python train.py --n_layer=8 --d_model=384 --n_experts=12 --experts_per_token=1 --d_expert=336 --d_shared_expert=0 --activation="gelu" --moe_layers=[1, 2, 3, 4, 5, 6, 7] --router_score="softmax" --normalize_top_k=false --routed_scale=3.46 --balance_loss=0.00522 --balance_bias=false --init_std_router=0.0286 --lr_router=0.00107 --vocab_size=8192 --norm="layernorm" --norm_eps=1e-06 --tie_embeddings=false --optimizer="soap_variant" --lr=0.00381 --beta1=0.95 --beta2=0.99 --grad_clip=0.5 --batch_tokens=32768 --seq_len=1024 --train_tokens=285100000 --steps=8701 --dataset="wikipedia_en"
Below are experts of layer 4 (counted from 0) of a mixture-of-experts language model. Rows are named router (the router's row for the expert), up (a neuron's input weights, with its number), down (a neuron's output weights, with its number) and show model dimensions 96-127. Each number is 500 + 50 x the weight over its row's rms, rounded and kept within 0 to 999. Numbers have three digits each.
After each expert's rows: "comes before" lists some tokens at least twice as common just after its tokens as in all text; "mostly gets" lists some tokens that are sent to it at least half of the time. This comes from a sample of Wikipedia text that the model never trained on. Tokens count by the router's weight.

# expert 8
router:547581464438493540512569459442528500390651535524467496542512523483563472451530512523490533532534
up40:569508479434453555536463447434397486517457564447463485514446444549457529445538586507419567558596
down40:506478479541459467564438503514492471433469520483536403433545563582485448603494455467538457533480
up41:471473484438441524549549487508514535502493496528484411495508580432478429577654537480523437535456
down41:583474501431497415570498551445529542519489527508477444483525540489446470578464470584531510547403
up42:480505519501421529401507575492403475521422502448496480435437457432567391468502502432507437524494
down42:437538408511490511464540525524528456544507508507432464443426451621494435455571491567523439442514
up43:483454525430516459514437564585488482564474487499557513492572495426411421520559483458456532584493
down43:510496481463507457539543513521534430478549597506473477379431569505494465455551557560505541555538
up44:568506417529606425486452376457632586407438520475633528458486461484498538556459484460581564440480
down44:562505528473461469490455505574568547520580523449538527564521568473535503488461548524450482398577
up45:510454534533438483472542483538454534482484502489509513508498607523428413427425506536462479524507
down45:469548616384519505427473454527403521492472481495436403499531597397516534625466475525458417429565
up46:498435516560445546548543431555530515439478482506580514443527475558510435486485466491571467514481
down46:471460481448501401530526516448390543437476513581447590474619528492530532514496551526489571475463
up47:535598526505347504471511501579531489445453539594506549549509566589425429483540539496445548554415
down47:477525506547446501465506472492425557552462442503561438501428430451489527545453450593522439572583
up48:543559462496366538481524534523480563480433415522499567568528511432515512504469459385509514516470
down48:432479491400556487534516528519531431533521480486436506507426536564467409561501556488451483528576
up49:447498574509588603593584508542475491480594579451474512501578478573471515570425535428416528570585
down49:520476585518525535508551458509488521509499415382444407548448575491498558530554513343539534513524
up50:471518528589512502406430526497527522441536397427559459520452507467511512473386517494557515559606
down50:555572449479517521586450446514545541479512503514568537472492581429501557480460489551419533494513
up51:530443432486485436561540555475507504485510550427465486528436564445430491516482529554462551531474
down51:497563556585580482529540475607499619605458509560470531488497482459542532430457565409545504525516
up52:500545550523525529487495578488494523508543548457493463478486544456531484533445423637463513468576
down52:446605530475528565583508522432489512610491612364446539463503453497576585528389580592519471512514
up53:444627484451447424457467535453588592442529580496432440529445499482427541466579484462539436555547
down53:513405408533476434438460449503479433416555589501589543474501512476401439553451379498442508481579
up54:488524469469470461557545479449488545448510457548538486520480539522469467543381455452513496498482
down54:604512477549585434415487484492493585455518622547576472582534484480528293519520563482476523528548
up55:407496475499568574554565483572563562465521516492472454493527534472569440502542550453629484507556
down55:534469606511486479436462499552637494508399411559467498542510586460535502502430584450539573552389
up56:498536438446539550510532580486524513559472402561501500515552559475593540493533357505442448516449
down56:541526541542610579515477569498479531490546494494470483485512546494432457499449519447481534404490
up57:518596525411542512532476412607492516490530531447507504502492517497479530581414478470538474489482
down57:623424523462499507455609455473553504531478494465499533485556545506509422511425518435398479467548
up58:477429437509480490537500483542445409438529449473532426483576500518448555521399491536448541581530
down58:471544521521452511584535455438530579491514423547423599485561408472566498560557476561540491461513
up59:559507480462569547482516495376481507584386601518518435559354504434516487439513430484474501417448
down59:514477543498486499442467548598490569469526499560477460476438573471538459505465580515445517426553
up60:474414392460428518455526486462471478488481476467517598526473511501553400470414532497445508499424
down60:514491480473532476466554503539488482516507473520501509433449549425533504566529527460564463448642
up61:479613485488558556535628545554509535494473522571573531508442537469465522513472376513540469548574
down61:474535430535456452480520550521501505567466517416541551514499474450445531510486522499533499518615
up62:561494478479415524532463484504537484483533469555574520489479467400503526402535509478491459549452
down62:503529465499518436512530542496488573523502560434475442430470541559485476432498502404446459515476
up63:478503462562429488479522501393593541480506424492443508512573386517494446534545622513470479554546
down63:601481497527437491505463537431441589589581438439492521462437471586457471424556537468560495533546
up64:502539449540549519530460507517507506476464447527476497563561501491489514499509572435424477520557
down64:414476552423445452539523463523501601532544521503442486480573484443451553448448557424582511497489
up65:477462449475548482546474517544493469437514486534535512460548471553511464531571508470529430461530
down65:481486431531548508510465544459424502464581478589542412595492442591481516527514462552542493441420
up66:512530511526570504460494460553565531582488509516477383407489502463564531475576477535564426487605
down66:485438555521606583498430572480603535432473465604402405483550517556479448543540475509538478583459
up67:508501467500490505465517483445578488518473571533500550520622400541543592533508384541506581417541
down67:533512520401459517512554382540512520493501507486468456557423427521535443509499452616482451462548
comes before: "20", "19", "1", "2", "0", "18"
mostly gets: " ", " two", " three", " six", " four", " eight"

# expert 7
router:549537506459499528548376459451471514421485438460455497524490482542449490469545566533505581486438
up40:519422472570537425553520423525515532448523462526481435445479490416478463487501522538516438452419
down40:519525557463531451499372591505488549594522578507432469552464490542529489559596539619598463480498
up41:434482531495435458523527439559452446478428460564569581579513473427488456493574456401534519537518
down41:471551592436537496537437485600513476512554539475453464393416560513495530523521613611524630499532
up42:508571506496516421606453488467551545507548484487390470478493503381553425430518452497404374518514
down42:464490631548532603526474380444494593479520416487501674511403443558432591524595589418505565489488
up43:470504498480555508412479467497566534474421478473489452475531526546459406493607510523487584488452
down43:517482491431462441545499524473458475527597438414543435536453503558563560497500528453515464561492
up44:491497467477450475522546564500436491533546475403527531442519534585502430415516619490392563513518
down44:508498494517503488507570444520500459488593549466533568469498539443589386542531472550414387399507
up45:455482586542479553536559439487538484495606526457487427483494506450512573510473485563488498487433
down45:466568534510456456470502477476481530522551473447517482497476530572525489531624558547428469508464
up46:524517443429533515525486464444466487490464505593554511522450547386491496491504486489464526538580
down46:456536550513531502467475533534511346418563507515513560478505547417543540529552504487498403481539
up47:447463474494479458587569496538492486518479456507536555500514551478470546535499467512512547524444
down47:446464578423450529517507498492609442500423513442532465452493537457414443494543466473433519487538
up48:404476469543626523473429491423467495532525430547434532516532442512522532406527491539512434498470
down48:536556522493510527473497535525514573512541569473578558547493497553557539518556508534557470465500
up49:453553491459461551493551505541474517506486564559558494544420481484536581627522522594504461508450
down49:548432496476484465519523542529540539604447442403544489496419567568470433434564521533522621473502
up50:552486486437518384611382558482485568535528345588490493435458477473466462527503575415459532534472
down50:606507523546483561527541529437504463466528453486441461514447447451569461520534484556487462399460
up51:501499570506565483605548549479518512411459506468515461557564482454554332477489510418505484548545
down51:525450526589519420473537423521527367510527537483552589482573491504455444492502481555485541540595
up52:497439457590546474452424465506553480586473509560572429509579484482421458482412423574471526516527
down52:560590541518497441508554517449476507498517426436420466438535492438332512573547502498467491593406
up53:595525533455405536464448537484399452466562490525481475525528547522579489487534440505460444574466
down53:529509501500488509476569509615557464511506496491475488532604483547466548483554510609541577439432
up54:574486482465492571588438496434556560551526472518504522521421568471474512439481462523504488519531
down54:556515588508408468431514577480528548533420503540498418461544503433574506440523484536560452509439
up55:560526531456507497555522437477530493533606390485489513401485462548474386526475491471525409527474
down55:496589481486496492527465481434571539468459601569497466496424493398495523544556503513422397483613
up56:528458592551463506526557496496393588457461491546479513479563467498554565554449491482561547474472
down56:552517505501434452533472490477534520574539446451513397524512512546441512569478496551445445529511
up57:562530507470477505492486471580524487468498482522433493489463492585423493519511502478525552515490
down57:482514488504485511577513546429454486473546513416434527455572479396464574413503502544521453534475
up58:501455635549415608431417417464538566449544497474523556498543435511439474446553463476459395556497
down58:564517555530611524475455570526461493540419457556466502518554544511509511532519579515437463457430
up59:486501515554377470526507497534466455538387494413461447511537477521492539525412475599529525427404
down59:532542423484584319475573479405487535397483504542486492550510466505400560496484512550397491531496
up60:454541540549508533432502523530560516496451506534428537475509539536533551449456503381407499501518
down60:451412496478497568495529473482480486408471519471448528531514546481485447457534511601435455530529
up61:561463531467469522541432457435526463638516465489538567373405338466437489448560559542522519499516
down61:432549502491497507366430569472543451387445500499475570552550490594447601466517463420422507551428
up62:528548519486512565556349630540467542502480544484493504473473500500588555534573494385498455411521
down62:427546591448453443464521440475402526593479496508352443486562556497510509538453501461549596554489
up63:451574544527528568525552510475487508573443420475473506533559573523573522500441577535469499544453
down63:496498535426525407417470497472508530528491574583530557502619546530560499403498413551566507457433
up64:438471548612468537553578560510452582468471503543464479544545463532535469451486501519441520471535
down64:552504437541554458469526462541378541559571421495537405483524540588493520490501397441535460508475
up65:478489496517534533535520560500499456481494418501549501424474601484513444577480527440429510508507
down65:567516507469529503536477444433412502478434540549491473625457535501487513555529565602471510403503
up66:486535497421503549523525506531503508509474521478466535581519475446536462534506529547444572526580
down66:480521464440499483490459476505485568412482501531460506543530551586596574541499503440523511547519
up67:489542464516463539472373489552562428547543451454439649402525572557481522443474557528498482615447
down67:460533560478490452442480553428447488461470484475553483490576575425494533573433557591509445487467
comes before: " the", " ", " a", " his", " this", " March"
mostly gets: " on", "|", " in", " In", "In", " after"

# expert 0
router:506461440518559556423455490528464535571446497512481475514554508387559480506453464482565494521531
up0:467530560549514474527383569404473443503565471629562474510480513537622588573503549457469576530486
down0:463486500416534402500461431472448420534524496497445500542505442548574451491480476611477540455544
up1:566534521479523477498437496461437502546446431567601556490529534448435439497487534516518536494486
down1:499502495536442401563637479557497498445520578452471456455535506462539321456562418431409510425517
up2:560480462555553545498525431494560499521326509568533499470546449444446421482403353442438450489527
down2:556528562485461400462464528500515525490486479451603480471459553536590523481579403611405474471516
up3:457578532504542482502348479530491523500438450460491558345503491509471415531451521400469513521546
down3:522574529518476530533551476472454388471440408493435506522589457506614555561515460443482472537487
up4:586478513478549532515533505559499466479553429472530531498491542621526445443470553468561449517533
down4:580499501553505443455535407536530453522490544478519536497529554494599516601509448421391464556495
up5:556510516520444542502373599532491517466435527589399475546594426505490427507522498445454532525568
down5:473498480381515519461469541539574501472450511434642535441475542483579514459566560516540480546532
up6:506453477603536526534500602516446451431520451608450561501461579523567536448482456504432550527454
down6:458498519529532489458554533509469507612466520509435477360528520538450619512485543533427555529487
up7:481499449539545511497564504583529518531451452468555497544357528604510467448444578451606479535459
down7:420498537528477580405494515543503533464434524449498443557486491484467499481544559507546501482459
up8:530497441536451487486504497583532659564588475494570418527498416440426479583535474525481482605401
down8:487545609586468533458451528601544545470484502570428478505558511455497526549489590527514479450455
up9:595546500473477537547521576568500438546566544517502480477483464486525472473476520612502573539509
down9:562510551528507492490608551590520496397416570469461509445447605573515486388540449502480580445539
up10:551489528518492524409528528437456522561466520551469481487461594475555594513520563502503499431497
down10:555521512430431519459526530453514519494518547494500417506474510542465563461506431455506543533417
up11:511485530557483452495499473488534536452400540467529430473531510422596450508503578450442436507494
down11:422475475495495528482436480565501570562572494555463553521448588610487439495372555492513467492436
up12:506508515494451493424505485569456534414508461593475476475628462531541474492504505539597395448547
down12:443551528460381518525563440517452495548454444502592495460473391549444482539522373482440518543531
up13:522536399404549548497531500445466560532555476516569441472454455537462405560464511409512430468506
down13:500469545563451438477446552491558479505509474576558544587498606495564499491535540527492573449560
up14:548570573464477518510469542567493622499426544513465499354458586356489445498493530545466505593592
down14:527515519499536579601601516405500492500544496455513525480537450499462479497528493501505439532449
up15:485548528484514476533452529486471508566523565484509560461503563542580445479536519479458467416495
down15:440553594457539472529606596452491504525486457531506450510525502386570519534515559532459413495554
up16:573490455574469525514521461536392583540492445599494475516492503415525546447563518536494460494514
down16:522565576524534441522446438542544493472546578495563485499558514550598523500423514554432514497529
up17:448480489473547486503449535490413513512553520524457500507512506465462556550490532542535503424508
down17:487425503472438595483413524515488491524417517533555348502468422435509468420549561410489513543450
up18:487497478518525483519462487501487451583512521543480529555479475393543464410406573440496555505497
down18:512545522527377457592591500499507496568410516520527489501531504448509436488438443428484563445498
up19:539548528485531516396554483516445519490591435541515444384598590530522582463491441455527399492512
down19:422545525490551553516394375404420530474596490512426447570476555426449509491465498476540506517486
up20:493411513461517492520418516436611558603425410475475567515421465473548393520376464554477468426522
down20:460573475440486540504611502511470461533512464449455634501484593506496481512537568528441519479411
up21:400497641493577419480464460496462442568473466604536528451558498557531430529438440494450529496595
down21:431525588411478506573417517512506498456515424466478495531537532367629446455539505477543494537466
up22:524434518441497492416497520547485594476436466420551437455511521464529473489487474386563368536402
down22:478431518356499459497430445433495457491368556537636403490535482566458494490534463469430468540517
up23:539527500566506467561558453488515545494424508479533572537504559514469560559478478469480475521559
down23:451470512457490536503534560599455449538556523388563474556442478495491485510509428457533453451519
up24:501402476433609432510555433439444501414481553522461455425472410458474567468513587484520578422502
down24:456382526457477478490489397599434470530505454569518542546473521648438475520417561423435456511469
up25:548471499473483535586523552481475577528582555510494489470613495506498477460491460517481494469433
down25:463451575456459550481412447429535500554472403466523554549431608459546387458521428470530516484470
up26:444594527407569434470451474478633512480523419531515598509588528454595446437550571515438435543516
down26:483471497486497553509483559492495499525469378464490540524417492428556438494478492494541600485484
up27:471520485504575490489409535531453490598455452554425447459497539530422481454491472440559534535634
down27:548503502507512481499479470494448399523413536503551468541441520501479557500476584489546456508535
comes before: ":", ",", " of", "\n", ".", "′"
mostly gets: "s", "°N", "ks", "ts", "ians", "les"

# expert 11
router:509542558458453532403416506486541459487539489499493479357378535484530561486451540466489533441529
up6:531470458517542540584468360564473512450535534457567510490469472585530492508534453542507584424515
down6:400518555526542566491544611536417463391483497558470494468469462513599521482453524458452507534483
up7:457564540456476481465553573517486586476502454584457515508581469435540555423501509490503569440554
down7:531553435570513611498521471476473509503516390539510472518415427554518506562457536641534526496572
up8:508544532545508496538535572496420522440461498558467529463523523521480432495478423483419556532602
down8:470531585464388457401504384365524515554595535471431563504603487538468506530472530524571497534472
up9:494438403411619522538466600488436492467535602621536477504489552522521516474497434483441420480447
down9:631551523494460501508506589452441490450494442525491514551441534422537543557503578500453463457471
up10:405474429468503532465411528487418451557470508478470448509443564466562497409584549587547506527539
down10:543458481495542479519577453504446530459584595566538526383444462569492558494450562518446509498546
up11:540538476474470489553530592461422560441476568447607389466575433463458447399527576556560463480475
down11:596450406524526430460539567514449539484495532491580428459580422615482473563444443555529467491473
up12:511445496552502463588615478442531515510612418476495406522531444508442511499544490459497483455490
down12:485483535453429430454527447442513571529463515546469527464523521495497479513510496454490581555518
up13:523513531402431472455532494546501460535543507503479402513543600432399424512464566638397552502487
down13:470523471526371472451485421444449578408511482492505493540431459503606524499560562540479540476593
up14:466531443462474472505511498380417483517501438527506469456557535546458527593493477547391527470500
down14:420452486555486540458504457499516462523508460486569415394486443554534468466546491609414582578491
up15:525567460581395558495531488509466473479559461510545460522456508629502413555369480443468521402513
down15:548515446535456514432454471525414459425472502465413551521436433510456411496515488570441464524481
up16:434551561521541564480458522515502539513537543502439571467524430468521551471428550535575522499570
down16:495516560413579441534505507388531450515515520590489570571551523402523471594467544465502427398538
up17:506451441469505430456437434449508449459473543483540542445467410547454520472458440416582446602518
down17:497577566565429501447431597463475443561528522514479523653549504507459613463482483521496479447597
up18:407560551510556448501614504519525571470476481565486538542523606440520526379585527619481445483589
down18:495467470575487456485436563459509462565487508469542481570440399457467529459615497551580537550510
up19:512512542518557499438465389527515484535523393463507509501569514445579552546439482453438449488570
down19:459544520532445428491487555444482528557445507448556468511522451482525514481431414527557482542421
up20:492489452492501582563439450446502446487548453449545439471520484501539550570560460536476451590532
down20:467490487577566425656554430559415527562537502399479460542566426429516470434573554490530515594501
up21:450512519500520487485489551479470464517504563493518460486420534483477566455524525405538548557434
down21:493485527534466470480515515504441502545527573423458439505551509383476518549553487437491517495521
up22:386528544491581575509403523606567550528519569515491470504640518481469532482523495496524443396500
down22:467473376522445491520405522430543624456538431492428494517373553507429432494413398541438550498597
up23:589573536532516461442481477458439467606460483566562561479515508507570507460524557464502524494521
down23:541403494491533475546564479508555446493446433528478519563513453563476503500476479560507465439471
up24:484527566441571478468526532556503510488419447610462580580452465499491521478564567517490545522431
down24:529386412542603493525470479547501350536440562561458443569403472494514577450488467552498526440563
up25:464519429464504387589521475537455513553577594487417500490415453459434545548497497470491462503543
down25:428503470470479379524467519399550497532542472549513573456425535438549543421577451540473577528444
up26:518597518500465525489485432382536493443560415668538540457509468506466526454469545587428500487512
down26:551578518502489512490541525639561586524458445534518517553493496510527515525407446475564564411406
up27:499595493487527432475539455490468449490530469515552467481616473505512529544424491560357423504451
down27:567388383469492453510468402398507515479479415472548538544504499455513483474574553476550465444538
up28:520379458516476595515425468538439430507462511462539446576487388581429456588506519500453511421467
down28:578418529549462523489499426549537593505508526611462507513460462478603525512505559510464507463494
up29:510545518551516481524463425512614491458536551508535559463457476445542465495438510513514457508541
down29:505418475553482576500426516461559475481635567469650485550475489561530513529507563475401487449577
up30:535553594548428490495499508526514528462495500483413342511512502599484491451580577442488485483430
down30:552463462421495497475504481561478541528431441390489549574502540423493428496502506563559521488495
up31:478504486549460579496529520447518452482494541493490542517471522555457416514548529493531518518509
down31:460445495505484491443544567576523514506435398475511545539547432536516562424405432470573527495439
up32:557496522526535574491534573472522335506568514377442464549568443517521473498451466549473467620519
down32:478469524589413508494516448367493390527358476533406518459466483429533491460470458505532497516535
up33:481537459470566606529410551499514530461391519529521483447510527467501520533472564504429423557475
down33:472396527450479575613491458418542518492491447537486519450463613509501582525490573535544519602513
comes before: " the", " a", " The", " an", " He", " In"
mostly gets: " was", " is", " with", " for", " as", " were"

# expert 4
router:468404426450479504549439465522512498637484479473537486554561475549486490564473489481537398538466
up6:503608489522511543548484557431504490501528592398444500397461488472474490500518475514535553517493
down6:471480488482435541432576447557416384518434576487462455532533483491565587425551564439575501439548
up7:383424496517576610375463518471507469483569518516566530511478498477519445565505521479502404551542
down7:460438495508634441477552468438492508591507465554503458503501519530420544537510490549545474598503
up8:520567473551540415495459487506477512446501554405466540440537506555467497522490494476561505501450
down8:575531504487466597519441510526557520456426517519511525560502513513515568481452494508521466426502
up9:451562522524519477496443596516539522508469492453527472521481534531538534580484488529530450583551
down9:552556634481508596448540505447464543531554463495475471446562501494537531504488542505497579457613
up10:501594431417458514545490468540472452467509426545543457607538554496501483536480545519504448555570
down10:418536531547547461523506494434420561517475542476586554530536520505473537523553505567498480465486
up11:469421486502422483511478388485488549539559421459406533451560399532550577487584417535493511552456
down11:349555452589539583434558390456501458449433508543485517541573533514552543502560527467503565553541
up12:544575502476462508548555511580536475532513472571434534495484558460425530469481499423447513588441
down12:537603537560389506521596485526569477440509551558481574429445441551492534485477543424424451486463
up13:484515484578497540440541415503453425622526552426492546509558389524395479444508485500563571431489
down13:463534551492508559569520447526414456456602459430495423545496442490603424558473423595452409488588
up14:483411578545372470536387530453476593537485496594546522486461495462447516442547508511486532482616
down14:607535491413473470460525446539556566512411456442505438586548536485477407564594464448458501536413
up15:339565463509460539526501447522405512516446495461435502521479468504552487467582506511612532585561
down15:545506464566530532573430488578530510462549539536495563470465578530414495498554516447379478608511
up16:466502525488502558486506523601579507541558536514522524452535480515489514505410390495560458396472
down16:490489545522509506485513531462436522508481431455483452452500440465470559499390517480539487424525
up17:500475459480501410497505496509490446468520438469505530461485450420493557531478463471556473459506
down17:481453424497568578512492444462501530544483478470527540561507537577507482518486587498426482581510
up18:528494473410414480533508571580510458473548496561532527508499515550563491559505539554443394469562
down18:399436530525493514541561527556515505504402558459473421421504501459534524572533543401490547477419
up19:495565524495537461459474412519545537490541526512514456459531476574409518543564597485526439513492
down19:479425517590453494564453530609454485528472532439485469543534482403515541550504429561505413510494
up20:524623587609587394520536486499455608459571545518492573528489518543587567516462500497502567512466
down20:464471606439486530441420483382513494541407483455539526556505488551550543516459510552493468386394
up21:485462420492488464601488522596566548566595436453596509498489405458427486446616439559471430515564
down21:529417485519550541436487639470463444525471584611448636505508529514566467470517502583500517492416
up22:470536539485518498457526437499534472473551513575485514534467508561535518487461482533573482543551
down22:467516503553518456501523430434580466506524558586508515466442512574488512436532516408520419452484
up23:478509501517508550516542516432508486522577460524507473568534499487488527509546465604601526553505
down23:517531528573473531453449457605546439512529535396478504376555500553526544474563544559421502465502
up24:465499451436496507591499498518577522492370474503560447512525493522593514506535496483475372522519
down24:522463550521516512524457565525441500586608543485523483438427435549466522503425378543424464497565
up25:567577445547532540511447588513544499528422528532444478390548533568512643535587457470494463632523
down25:504613502516418506412639521501495581471512508457465550528546498595545441523574471559590540419517
up26:516489549429495516486462508461494438468586512469532531466540472527444555478531509537454493449524
down26:529516510488442471497484485525475477504538502491468511483485474417459466519506540412508608570509
up27:543656488531442511481523548463560519503564522477554485522535569522560555599470545471461462551587
down27:514565570485449483528445408516509448481404498513436471466489443525489506548521478534461476422437
up28:650557502519503482415487479539548385526487453561524521465504517467509533480421492474602514576481
down28:479456514548492489499566412482502522507480440476392534410530575546540602438533517379493429542583
up29:502495451514400458524501530562486467478412416580521452493525474484512520558443541546554491498567
down29:456416458479540434499515466542535566472538547540485521532551557487452596436500405551455455600503
up30:435417487408540497507468561588434429570501486593404402477544427487515470498521573475437538441468
down30:490456432526547492444510499471521521445536542563496502444605450516489460469416523458559379540435
up31:511522409514539427556492587497486474497533470493439430453496526503529527495437523518450546550462
down31:482529545529576413432489494527412438473552442453523564543406533497548457420545546566522447503438
up32:548422481511453454443479482450508568522464523525503473551489437463494518476559459630492476509534
down32:435491410543413574514512435537507501514501475501524493387490493450511498497531407401534589534473
up33:514531436521477555485455501572471450504527575541443525531579505562477482519499548481586410458512
down33:437488540489501510468570442521603576548456537506434531508399501492515516492483420444470516515452
comes before: "==", "-", "The", "===", " of", "ed"
mostly gets: ".\n\n", "==\n", " =\n\n", "===\n", " such", " ==\n"

# expert 6
router:506558550419522399522490513533467521591490589573554507544472530467467505519486524552485525611519
up6:492608476453554488483509619511451489500604477512537559515536457387470509497588615447429517566461
down6:402491541463540481407447524425455522540512528539445434518434504545485542499557425527587461518520
up7:487494455451492561470617471521487491499507412455537440489604420601398442588444523506425561431533
down7:470507515499434547465529567475469502585523530619468505473505438462592513569487482526483553488526
up8:565431463461472502515438513491528506426518477559510402493368472554608454435411425594526510530484
down8:575436502538475520491432517469543545558457474508488483505531520384509493537493596489597557409533
up9:398647576534412471496512480593485481402558490502507505576496478438479539460467543532497531454528
down9:456500520545519443535473576608525499471478459518467433478536580570476478495594484593599409527513
up10:494539530514534492482390475452442460481460563486500438526499568508509389497489569500499483575478
down10:569544478475502505475484409528441533423541462506461553476526477452505470507523590649477451484542
up11:472501531445517517530493489383381452537511516487520544504537548589525529562498563591524476429470
down11:532587529420522479562505575520492493529451504427517558520542445536549441477586492523511473550609
up12:589481642496419470508437531501580415513472528559556572535475559482490474480519520495640445473504
down12:546522551494471429447463464475496423521467516589415519538352495491398469443402499557554505470525
up13:479514529516427433496451539544541503396507412499471534468488517527456392547426431446506573519503
down13:442490490514572546453521457440535434552509495471516465483486493625659519428492501509473456438474
up14:511587483498489512541485462499473515505547442562494517501531491434457511614464430484478540589509
down14:443426467515520546557398515447369472447546521493518574487561511437474445543482424459536538509361
up15:437594494409492477583541475465444460544500558399531522449444472508542485511576487529565561531540
down15:585455502468564425445497388530483574453579522457408488470395521567500494463487549504501473543433
up16:675442475483364547478516471559450475451431491645530506537524515529463545452530542495495444530418
down16:509602523472519577487516406379539468561437550453514498603481561430467464439439558518503526510499
up17:468548469508497523417452486525517445460564512507446403480456465638482434494578412523470479471536
down17:502575377587502500450470507545504499428494585487488569474417459495545538421508470441597452577487
up18:529486501511526538461470411456538524489493545442426603595454536566458562478478493522549542504594
down18:544514487476542434457504518465536563416484473519486503489423529543572515512540534463562479492501
up19:512557495560509469569451506542504461506627488597491458447477415515411476536563510459508478493556
down19:540533588424568542514521415476506567511521599458452461504432548554612444477490359449508466471442
up20:530508578554496584532592490428484517559502456533465456504563509454438472545406533428491499554559
down20:517546462489466411478571575491499436580471505457371587491520488637466437472482482474495491465548
up21:500412401440531531543549524518551599505523528541460490510479461507436482521544576613505428524521
down21:501495478542543502480408516497491483469477472477465445411501516549542478510585534529553475573541
up22:552560463572513472577546494489569515462493570542467585522488558540515507524365472498593515378440
down22:467538516490602421496491548491537527535508510517502513539489505477505525533535398438539523561567
up23:549434530526532446468465411482492470498562428522495442559462603376584550492518485489517449553537
down23:468495415469497455628394488521497554487514450401578474552517484506469543530477487487517506531453
up24:556450460552434461491510551454467426519540598460520475515550498521477533522454565455441502468473
down24:491452513507536422531520527430540552478575401447519544495512467480429478481498492460570398512490
up25:516477561510482430555410564541507412576444514510526525540491485543528541494467530526418543561510
down25:562516479536508508566451487470520574513489450397532566461512505521501567500493501494461485426465
up26:525451548484507554514419506616459538494547466485523542455544445520484430496541600537513449500483
down26:486454467504507480473542500524515501552494404546520509467531546553500491500502542468450516577458
up27:501528505483475499512524519527564406539489433548537481472505576501577556565392520487538575548417
down27:447493478574523552470465461461394519499377453490492566506470579503576525474475538466598371451418
up28:513549423487453543497554380422627521512502492591590540499439544466453590515509515524495505444478
down28:508414537555513383556526491588437563431448613554549581464553412467524480507523432514457550505519
up29:503430537512556496484550513481509456438595492513484448490594449532518431532525560474436506502462
down29:461494419548543532512403576540509426520562543458468463512514394586452444563485534495466432492406
up30:443559496456512368567411493479587502481508592477469543520437530487448485624480518462531632495432
down30:511472508498547548483454448416446525484487483421577524536547486445563485456519561556498434411492
up31:469520556493502554534468485475436542494466471470512570423432431527485405520435474612531452534538
down31:454452475535556489513520490510475506535493525582540548463522504470541522501473456453503436498495
up32:584541627520481463487496399505474484490493382570517553469486432445498512520417548489525468535416
down32:447434570457457494471429510524490568431564444513510427492535496442555541592589490488528437461365
up33:419457549600522512442462450538480494482549568534489480495448557489425568516593511459470576456519
down33:506491443481614552415561651639475494547507529420509469496540489519525464484577468461482629581483
comes before: " ", " first", " \"", " team", " United", " Team"
mostly gets: " ·", " World", " Championship", " Best", ":", " first"